{
  "n_layer": 11,
  "d_model": 192,
  "experts_per_token": 4,
  "router_score": "softmax",
  "normalize_top_k": true,
  "balance_bias": false,
  "router_noise": 0.05,
  "init_std_router": 0.0118,
  "norm_eps": 1e-06,
  "lr": 0.00217,
  "batch_tokens": 131072,
  "seq_len": 512,
  "train_tokens": 597600000,
  "dataset": "wikipedia_en"
}
Below are experts of layer 7 (counted from 0) of a mixture-of-experts language model. Rows are named router (the router's row for the expert) and show model dimensions 96-191. Each number is 128 + 24 x the weight over its row's rms, rounded and kept within 0 to 255. Numbers have three digits each.
After each expert's rows: a language model's description of what the expert responds to. This comes from a sample of Wikipedia text that the model never trained on.

# expert 30
router:037122135090155118086141156118126134086094149138113142104141135123150118133085126111143133097145134147097177132093083153163132116123095166127128104082151158157144106151137139087142098160115126151171120133117141149095106145141098116113112156160104108147091131116087144169115132129127174117
What it handles: Capitalized word starts. Initial capital letter or onset piece of a name or title after quotes, hyphens or line breaks, such as Al-Fateh, "Pale, Jean-Michel.

# expert 59
router:161134146103143137108149183136118121124124119111089148142140137129156145110135066139138107137158116125111151147086120164107116155120104114119121140107135131132117154109074108111110135103168162159129102124160107144126067114117119110091159134094158170150136121121144089099125145150159115129
What it handles: Table cell separators. Pipe separators and line breaks in wiki tables, especially the pipe after a date or number in the first column: 10 July 2009 |.

# expert 26
router:147152165113099140162114105116136143110132113137168148083107119141155105117147127150151191084114081128145160140125129114143125140128160118111129094161146111086100113141107154153118151124142182124126164135126090125107158145145111131112144156124150126101111165165138126091136137156061135126
What it handles: Articles and months. Determiners and month names after prepositions in narrative prose, such as after a, in the, on August, the following.

# expert 49
router:157108171141127080145118164152144130161086104122145117164121119126119166157126138171135121126131102125138091141135120118173109126157156125129128139128166118113131130142180154087111122168134114112105125085100058084136140142116186136070073098118119148120165160131143162174125156137143141106
What it handles: Ordinals and US places. Ordinal suffixes and century words (94th, twentieth century) and US place or direction words such as York, States, California, Western District.

# expert 39
router:128159099127127148104076144098085105166134114118130125128129171169126123141139110146111107144150127097154138099151130102096162104107153129159105139158091122084138151145132076135095155113113173160089127088122163131176128118121172125099086101138142095129119117133142114158136108141112168128
What it handles: Descriptive physical features. Compass directions, colour suffixes and material or structure words in species, ship and building descriptions, such as blackish, north, steel, fanlight.

# expert 7
router:124139172140128068118087114120165171142111143119140150150140149132146159139149120147104124088085162143153143100100127152169098103112136084133116074170088143144119130139092157118136102139135108129093170141147130102097129120145119122157148158110142124104142120133142141141147140143123111161
What it handles: In and temporal prepositions. The preposition in, plus during, through, within, throughout, often starting a sentence or date phrase; also blank table cells.

# expert 42
router:134156107131129133168114146143127140161139144136131101147139140156096133082131131127149171128121168085137112131121142110120141142130138133146130158110142116109094128090127114111180099145067141114142136107106132108159116134102104159140101071107115102127122088137130122135096094102109139142
What it handles: Place and institution nouns. Final nouns of named institutions and places, such as School, Museum, station, Church, Bridge, and website domain endings like .org.

# expert 12
router:160140139116073096166098169117125099112125103119117144135121117133100182164123164139138137170124077093080182153112110140128096130114146144088151122122126109082108121098164127126103145143133130105117127137115097139132157093129116116068134080113122126109088136114173142134118164158086138145
What it handles: Determiners before nouns. Articles, possessives and quantifiers opening a noun phrase after prepositions, such as the, a, his, many, several, various, three.

# expert 24
router:156114125104120142142134131166126146145152163173110160128158117153108135123136161137143141153156111113099143155103143141160137106086131142104162109132164091094135093069173129127083129094132158134108149122125129109106119118145134121071163125106123155093096113146135145076105166137098139113
What it handles: Articles and word endings. The, its and these before a noun in prose, plus completing word-ending pieces such as underlying, unanimous, adjacent, showy.

# expert 35
router:102119159165117136084156106124123163137167101085135134121118114126133136150116174115103099127150153128054068102111108141153098091154093125114149160159108091170134107136147134159110124157118120129098130159141117122110126149166113106132102118141147149102158112108144148149129159108184119126
What it handles: Mid-word syllable fragments. Word pieces inside longer words and foreign names, often prefixes or accented letters: al, res, des, Ib-á-ñez, X-ala-pa, in-au-gural.

# expert 11
router:166172115102113141166147111117175147171143080102109140164160182158087125083117108144161136106141115139142131148100124120149133122116084116185134110129138108142102140091162175148150104112121157163124129087133144117134133148104154154130154129163157118156126114127110149104107133090124103115
What it handles: Content nouns, clause punctuation. Mid-sentence content words and modifiers after an article or suffix, plus semicolons and commas in descriptive prose: due, human, sequence, driven.

# expert 29
router:138113095139133124072120139142124143123108114126102106118074136129146184127134119118203110162131161129148165141097141122121152133115076142134117159134113113105062135138180144108108124104112170141093136107108106115156155109138145116140174162104114120146112103156179117105158123123151145146
What it handles: Infobox field labels. Field names at the start of infobox lines or table rows, right after a dash or pipe: Genus, Species, Coordinates, Website, District.

# expert 17
router:140167104127145141119154155091172116112138086157115103127089150120142123103185107109136115107104123155095099141130142147102128197119167117130102084132140129117123118112081089127186150117106123147154154120140111122131114125124137111114143140135147145160123146110130085145160116125091138144
What it handles: Clause-joining commas, conjunctions. Commas and conjunctions joining clauses in narrative prose, plus subordinators and was: while, when, because, and, which, was.

# expert 55
router:147190138103095154147117118138172149145127149161134079110138124151091094110121147143149162136131161080157110169089124107099178127166120146135106142131138098135115135091128121132154131122148135132131125173151168148140113157143108163154135119089126089112147162133147103123128149125111104123
What it handles: Abstract noun endings. Nouns and noun suffixes like -ation, -ment, -ity, -ance, often before plural s or of: movements, association, construction, development.

# expert 16
router:101098128099119142143121099160115130136143130120115102107110143119096131126128078133113075115121116083123122106122129144110155093106118143105176109133101068163143104155131137153136112145091167156095083089149130135114146113146184078123132095148131139115102091130141137082152120134143135146
What it handles: Demographic and election tables. Census-prose words like someone and of, plus election-table headers and cells such as Candidate, Votes, Turnout, %, ± and numbers.

# expert 47
router:109094129147130165148154138119136127134135111121143133111142159134114158091155133144110129095165134124114116094138104139128125122138150087102103135104130102143121145084148091104139085129134097098178149128144112110115113104113091097154078100155162120114173123182128119124098157139099099153
What it handles: Surname endings and years. Final pieces of surnames, especially Slavic -ić, -ov, -kov, common English surnames, and marriage years: Johnson, Smith, Pironkova, 1985.

# expert 33
router:088169109181083100133124162086117121136123110124126110144128117128146110149127133115169134090139137153129133103126113147132144155092123133185156138116133151107129086123171111117118115157129137143183128081100117182119159123090114141110086094150087101111124161114108145150118114131130140152
What it handles: Place-name word starts. First word pieces of proper names, mostly places and institutions, such as Abb in Abbey, Inn in Inner London, St, Ex in Exchequer.

# expert 58
router:058098131172126076139143151104105107114113107143101121132110102148116140127128153107140113136130141168106152144148079146103096119127089090122111079116142181139100128121155126134130156167148107143143136119112124159108139090163079116143117117127113114116109133138091147096119124160116099147
What it handles: Given name starts. First pieces of personal first names after list dashes, commas or by, such as Ale, Mike, Rob, and Andrzej.

# expert 44
router:156137146150127165120132109103139111158166134163158173148124131101113101109118104158112169158114161168149111106118141126150119152121086164139110124118124133142155141134101148097157113138167139115114138131113142139131066186133147124124166109131126117173119128128145160124127130137103116136
What it handles: Sentence and cell ends. Sentence-final periods and the last pipe of a table header row, plus object pronouns like him, them, himself.

# expert 15
router:107110139149135144186177127109119092128158122133117125138138154132124138117155126150138128126101128146118137090132160151114129121166125136079126138115152153135136156139150168135153127127123091144177099154118108118125117102160094116140142163111135161167070138155099131115111129169132122138
What it handles: Biographical list connectors. Dashes, semicolons, table pipes, was, she and and in people lists, infoboxes and bios, as in Francis Crick – co-discoverer, psychologist and researcher.

# expert 25
router:146089133123136147149165128109116140111135111114148088154164137132107155118173152152109141161124182157093129127148133124097081149163128140124109122127101101134149135065144108103143101107136093133106108152106124078131112086119111118179111146134107161130132141159107076140128122131135102146
What it handles: Personal name pieces. Common English first names (John, William, David) and inner or final pieces of foreign personal names in credits and lists, like Masay-uki, Nobuh-iro.

# expert 37
router:063141115110165104089107139143109173098101120137118144127135161152141137114140115117158134094130138097150150109127137126097111155129120170141116177075147111147147108123083156086088124116126112152148135132143182096121113127119112145102166141134123133102113114159175135151118113116113143142
What it handles: Opening brackets and quotes. Opening parentheses and quotes introducing translations, conversions, abbreviations, or dates, like (Japanese:, (61 km), (CEC), and coordinate symbols.

# expert 43
router:146113110172152104171105083123149134086164078145069098144137131103180091125152127119102099137098150139125090111197147095150116163134127106137125121137127104102144135116099151080140099089135153113118122170109141110120141094156125143117088136125121119142152109112084153136130130145156135143
What it handles: Conjunctions and connectors. Connecting words inside names and lists: and, &, or, of, commas, semicolons, as in Harper & Brothers, Board of Directors, Argyll and Bute.

# expert 32
router:112087116147152112121133115146091079107187131125149145123162175146134124105123156114122094092123085146105093094106102080123113109109134097132108140123138141151114124143143121108143120134131125107129144150152096151151119126139060112130068122169140102119151125155138148131101119134144101152
What it handles: Surname fragments. Pieces of personal surnames and name prefixes after a first name, such as Mc, McC, Sch, Go(uld), Mac(leay), O'Don(nell).

# expert 57
router:127145094154116145136125106152174128149133165110153136088089143151194199114127123135104133115102151139118101150149111136141119154087153141084102116126123111166158145130108117112130108129094166133123157113091114153114147113122122133120146163107160139144133144117108131118169087189136143151
What it handles: Infobox field colons. Colons after infobox labels such as Formed:, Country:, Born:, plus place and time prepositions like in, of, between, during.

# expert 36
router:130113123142148166135140127162120146092109156121094080119118119103114138130120143117087124123141088106157126123130157088132158129119098174100171127137140105132118106156131119142141183100129128094118131132090119146135152124091133110077092104156117112086158133138152126125100141122135103110
What it handles: Middle English word pieces. Consonant-cluster pieces in the middle of common English words, such as shopping, challenge, lacrosse, linebacker, manager.

# expert 41
router:126140120145114131160121132104114144130128131173170157129102149144116077103083145155089116168112111112138115132134152135189091170170168148121094116095116140121120144088090139125101121095155127105100134115136109113128143134142148168130127108152120137188144175094166098101089108114114081123
What it handles: Section and sentence boundaries. Sentence-final periods, the first = of section headings after blank lines, and closing table pipes: ==See also, ===July, .

# expert 9
router:137135140106097103144174162164149097147122171161129125141104136124133188126168131159147151115109113092096129141133114145089100155150131094094136101117151151144112150132101119133131157138140072108095143178123156140132164135119170084143121168113137149136103123142113170161143129145103118142
What it handles: Verb-governed prepositions. Prepositions that complete a preceding verb or noun, as in broadcast on UPN, short-listed for, moved to, murals in the town halls of.

# expert 23
router:114128102105100099158113125094125092130143121102093141146117139098128150155117103111153102093082120085178159151130087101171135105165108101100140141143087133145148147145132118178150102132126136083146103145191127118138100136160113148149144131186151100181126140118144128131140126123095135086
What it handles: Numbers and codes in data. Numbers, scores and unit or code tokens in infoboxes and tables, after a pipe, dash or colon: UTC, 16D, 0–13, ft.

# expert 40
router:098160103108124140112096087145107152138115148115123138112139093108136121157113157078129149118147153101086135090163129107191137103137062108146165096125097126134153100146105151149157119114112088139118140163101107101106156176088158146085131110097115145112133110089133123085141112154136120105
What it handles: Mid-word consonant pieces. Inner consonant-heavy pieces of ordinary words, such as et in appetite, sh in archbishop, and ss in fossil.

# expert 60
router:052082087094139144114141141118104107111117152112145109093179080150153122139111120094097134149131145121111139117140146107177107115096084089091152125144129147134164166147163104135124118129134111116119093133114147113124123131126146120144075139119129109107175149116134107145123114144136079134
What it handles: Foreign name syllables. Middle syllables of foreign personal, club and place names, often in sports tables, such as Esbjerg, Steaua, Orenburg, Sumgait.

# expert 28
router:111105111145163144136136186137099129161124099135157140126154134119096148151133124138104138129135143132111108092188142113143164117129156147115142112109125108076118140100149083116133115146106096101121175116086101148109131125088153138153095114169112136100178125160131112149135103127146097159
What it handles: Name-final word pieces. Closing pieces of surnames and place names, such as -ham, -ford, -shire, -berg, -ville, -son, as in Wokingham and Cromford.

# expert 0
router:122142131141143091094123102114091114126135150140137107134125107146121138140131145125146091154129112091115118097150139085125141158106140174157096147168128129136150083167152076130085137135121152125138114131121148116125125086142098128116133112128185147109150119169142086141117107099125166106
What it handles: Decimals and non-Latin text. Digits after a decimal point or comma inside measurements and vote tables, plus non-Latin script bytes, e.g. 43.0, 48,469.

# expert 48
router:154132161147147149078126080129099108102105152164125131106097114144160165139111141096137119158135113107157166174164105131174123111151120113165128153118144115134155126140164134135124082165157153142106122123155104099138146125116143114091141104096148146119123116132107143131175097108118109122
What it handles: Standalone numbers in tables. Whole numbers starting a number, especially years, scores and times in table cells or after "in", such as 2016, 17:55.

# expert 38
router:126181126132104124110129124138119072158138108113104122148106136117124094117114114138167160100145118088164140102129125116111124133140094142132127145136163167113151164168155105144116156146152126100137115138162110186113162112146134102111115138122115107128110208170132112110137153138125155130
What it handles: Quantity and adverb words. Common words for amount, duration and negation in prose, such as years, long, never, not, part, only, most, yards.

# expert 27
router:156108134116104119154114130135116154132108126121147105143142113111102137110130111121149116126130092116169116120168133178135110100182148146123144180119139158123112165170170123131151130153121096099141134093187124118208126152101109143133138108153127165167081163080125134129118134099140134114
What it handles: Sports competition terms. Sports words in results tables and athlete bios, such as Cup, Championship, football, weight in lightweight, Bronze medal, discus throw.

# expert 18
router:160125115138151144151161112116168110112143081171080109118120154125153083159164102120102121109101172110105108128126116138146142183105134097138149128136123102126125123152071116131146110059104129126144137170146127101108109111145124137092131168145138163110109148106111134128125140162155113135
What it handles: Conjunctions and commas. Commas, and, or, but, semicolons and dashes linking clauses or list items, such as encourage, educate and create.

# expert 6
router:158122169115146146144152144115131123162152093144152093138110142106094112114152124210121173127162143141154117148131122140175151181121131150094099120094136111100105117092135121106138134159143119130144131102107112097147100163127158140144077113108125118114158144153153099188158145087151103124
What it handles: Country and era nouns. Country names and time nouns ending a phrase before a comma or period, such as India, World War II, century, 2010.

# expert 10
router:162125149097140109141135163104132111146170138102174066157108138158136159128145116131114171126148140134123135112095134157126128134165167145117126163111144122088098142093160100136168128161130142084132161106137141098174094124137126170158079108135141135134133122143126122169087095108137148126
What it handles: Institution name heads. Final nouns of institution and event names, such as University, College, League, Award, Cup, Society, and years in Born or Died lines.

# expert 20
router:144100099111120093135129139105101111155157080134078143115111133103138159096122100116124100145141120140155131100132161124124116113156125105128124144141103093112148152144060103128088082144166118127108072116154143120118092127109157088087146126116150120138103121119133126142102085101125149109
What it handles: Line breaks. Newline tokens and the pipe opening a new table row, also indented code lines and infobox line ends.

# expert 51
router:071145162155153082090088108177111100123137134167139132147145142155127117137128136081125126119147164144138109148151144137128131143086083135146100125134132141157111146113116140133089151110120130117133117114101143121128118121176125100097154134150135125156124129130113155096123151076124133153
What it handles: Dashes and number ranges. Hyphens and en dashes joining years, numbers or compound terms, such as 1788–1790, Franco-Turkish, player-coach, plus pieces of non-Latin script.

# expert 63
router:132138128140053154092171109164145107166120158119122138116145120154111104112148125129148152110097118116139149124114135112098118143132145117111099128110132154166156124135122088136162139109134096124109126148138125138117124098154179096164132174105130146116121136181103132134147161151116093151
What it handles: Narrative verbs and infinitives. Verbs, auxiliaries, verb endings and to after pronoun subjects in plot summaries and life stories, such as had, began, learned, pretends to.

# expert 56
router:148167130099139122129136145129170124126148112147142053120122106136093102124121137202121180104146154081109112154117132157155133181137156132111086138137129118096105104071142112141171181158127137126123122174130138148144129161135148138154108104089107143121122157164122099137125148109155102143
What it handles: Noun plurals and roles. Plural endings and common nouns closing a noun phrase in biography prose, such as members, roles, player, series, documents.

# expert 3
router:116166125105118130137182139124128107130135099138128136104122130123115166141123081147134144145168142155099095144121120153097120159125120116101129089137150131141131093103071148138104141120139139125133166141127147110126125136121137114128158120140124148105144111098125110160162093100116154148
What it handles: Clause-linking conjunctions. Subordinating and comparative connectives that open a clause, often after a comma, such as as well as, when, where, including, although.

# expert 62
router:125098144165155145109110166137112145135100143132122135139124134105091147130098160096103102132110158162109085147131142134134127113121168151146123128174138092097141160131115127136113119130101153101114123149074153136122180121127156149119128158120166176138163092162140116121104179110104138141
What it handles: Score dashes. En dashes and hyphens inside scores and ranges like 7–3, 6–4, plus pieces of names and results in sports tables.

# expert 21
router:104125139135133130139131171116115130079147124146153109147149125138151145148112176097130113114163100168091165160121116158121104118101148148126116141090096136128176120167122174099141192156118123130143123162148092126122137153094135139135139125114092100155098126111128126161162131130144163141
What it handles: Name-initial capitals. Single capital letters or first pieces that begin proper names and initials, such as A. G. Dallas, Sam N. Mitchell, the AK-47.